From a checkpoint of a small mixture-of-experts model trained on Wikipedia.
Size: 14 layers, width 224, vocabulary 6093, 54.4M parameters.
Experts: 6 picks a token, a sigmoid router.
Training: 249M tokens, 7587 steps.
Below are experts of layer 2 (counted from 0) of a mixture-of-experts language model. Rows are named router (the router's row for the expert) and show model dimensions 0-111. Each number is 128 + 24 x the weight over its row's rms, rounded and kept within 0 to 255. Numbers have three digits each.
After each expert's rows: "comes after" lists some tokens at least twice as common just before its tokens as in all text. This comes from a sample of Wikipedia text that the model never trained on. Tokens count by the router's weight.

# expert 29
router:144130083210117119155155135133146141135098128108139148096136146143132152151194130142141085121097116139118118141160115118101131116140156160115109130141111098121150127124131172139090103137135118125089133134134159093172157137141095130141065139152134104125152141163109155127149045150159146116115125123113151149146148102124121150151134152137
comes after: " the", " a", " and", " was", " he", " to"

# expert 63
router:121119107164121133138145183116148176122172119112135136104132177182129139134142055110152122113072144179103125105142176092139112121156140165130117131131109098108139137119116167143107103145132118164124133163116112133123169176150118156159075157144127108149151130126116149135149110118147161126108124116117146130155139131142116127123154134118
comes after: "\n", "-", " was", " is", " to", " also"

# expert 18
router:147155118130099110143126125094145157178145127105170101108118131159159122148166110155159116106105095089123087102163085148142125165146150130108117150139105110146146137104132152096124088173086130125112117159145122120120146123149097098164086148139114153147161150148122138154149099155147138095116093167127158135127144111109115167154137159146
comes after: " of", " in", " 0", ",", " for", " at"

# expert 42
router:123132117157111123141150112137163119177115157112142130105136137164127152155175131152162109109094106148115113150139143083129104154164129136116114145151111083138136175113136171119107083096116120124139137148125131106168143154150114130112103173118100193136158116099103127112172134142149106119105098125108155160124142145108138152147144148118
comes after: "\n", " ", "\"", " 2", "ed", " 1"

# expert 62
router:164150122135119125132124161098121120082103114109128044126131142137166092124160115103144183141123123097124155169133140120165131067101148202112114139130127120151132088153115116097121111159107126167112143135114125146158163184090110126157082140125152137136107151161132102099140142130145157115133145134103131120093145166130153136130122134165
comes after: "-", " the", " of", ":", ".", "|"

# expert 1
router:104137101172118130138126089102142141158146147114149100124108150106091093141110116172153130104104115147094090088156088134116129141164132132129123141115112131109136096120152129098131101152128103098114157148097103133102117132143134106131109153156068144135159118150119129160131117147142161109133074162111154162135136106145131130133119142122
comes after: " of", " in", " for", " to", " is", " as"

# expert 74
router:109148097180133156137160165113159177138165151112136140102128140144157103138118083101152118102095167139117119104142121127107112143167141178109110109144113090097150123102128133109100112149122110122121105132134131121147152170133104136129084115151127111140166147143107131095134078124132140105163096112151150146162148120128155147153174149124
comes after: " the", " was", " a", "-", " to", " his"

# expert 52
router:129125076152100131155161131129154123149119162114189101109087156155136148144159109144133101096100124170084111104139117089139150167127120130099099143152107096120135112110102160124134105098103109153104135156102138111099156145134106123150112146148104132142124157159110114142139112164140129092123084124114151151121148104079080144156146143144
comes after: "\n", " as", "===", " is", "==", " \""

# expert 6
router:100101109170148098149154162130162152179129145113169127097106154124175161157146120143142120090108124123075083105150145104111132172145148128127109146149106083149156116106122165110116104120091107114116100184122128112152126147151098131138128133138118098146124148153108100105154112169151133084108099166094152164109140118108116154116085164137
comes after: "\n", " ", " —", "===", " he", " who"

# expert 36
router:137145132134110120156160111110147138141103142117113130090114144166116129168173109144121088088112122096125098174148115087182081160154159113099120139115107111116163086103066139115096108120112110051126140136112128126139139095135118084138172140142083146138129134103114138175113146131140122144137116136104146144112159126084118131119100170143
comes after: "\n", ")", "\"", " such", " 199", " 196"

# expert 0
router:142144102145091125140140138113139095159092127094150122111095146150166133143131120151160156100127140140122079112142094103136134137159142161092116146138112106107143162106134140154101091146128109105115116133113122096112147130137119118129145162145090110131138132116124120160167128162172141091131102141101162139111178135142154148159105158179
comes after: "\n", " ", ".", " ==", " at", " is"

# expert 31
router:170157104137117106147149146154128103121078120111175136108132152107136134115135126131168134131097119110100147176147124140171131126132168144098109142149104107174164159115119137063107110137094117111120132142112139095131160176113091146087088142164156131155110147143110120081129118142134129103147108134128152145080142151122135144130101142196
comes after: " the", "-", "|", ":", ".", ","

# expert 20
router:145147115162128147139136149119103118095145135110140133117151136152143131108125093097144151136111128101114148124143134156114187069110133120115121141125123118115131114147131166146095110136118124176146066138100134110129165149114109132128000146122158082136119132143139113090150092138138132119150159078126148121137143163135154131149159132142
comes after: " the", " a", "-", " and", " The", " was"

# expert 8
router:118136093119088138148147129127137137118140140115139078112102158161099157120158092126162122131080081135098099114145159088185130122147140103104104152148097115162140108099107154073111084162076094160102131162121145083143152158153118145123126177181127116145130103118136104106157151120157154095115084094107151137114165126138155150156141150150
comes after: " |", "\n", "|", "===", "\"", "===="

# expert 25
router:183163111109124123137138137101152179130146124120130134123148130163121119117136096129131132134137111109137133171140137121173139111131141165127117137140118115164130134124104131054124103158119132145103095151121168128137147206134110114140084133136151107155129139149126102085141151140132188119160093103126143126137135155114097140155143130136
comes after: " the", "-", " of", " a", "|", ":"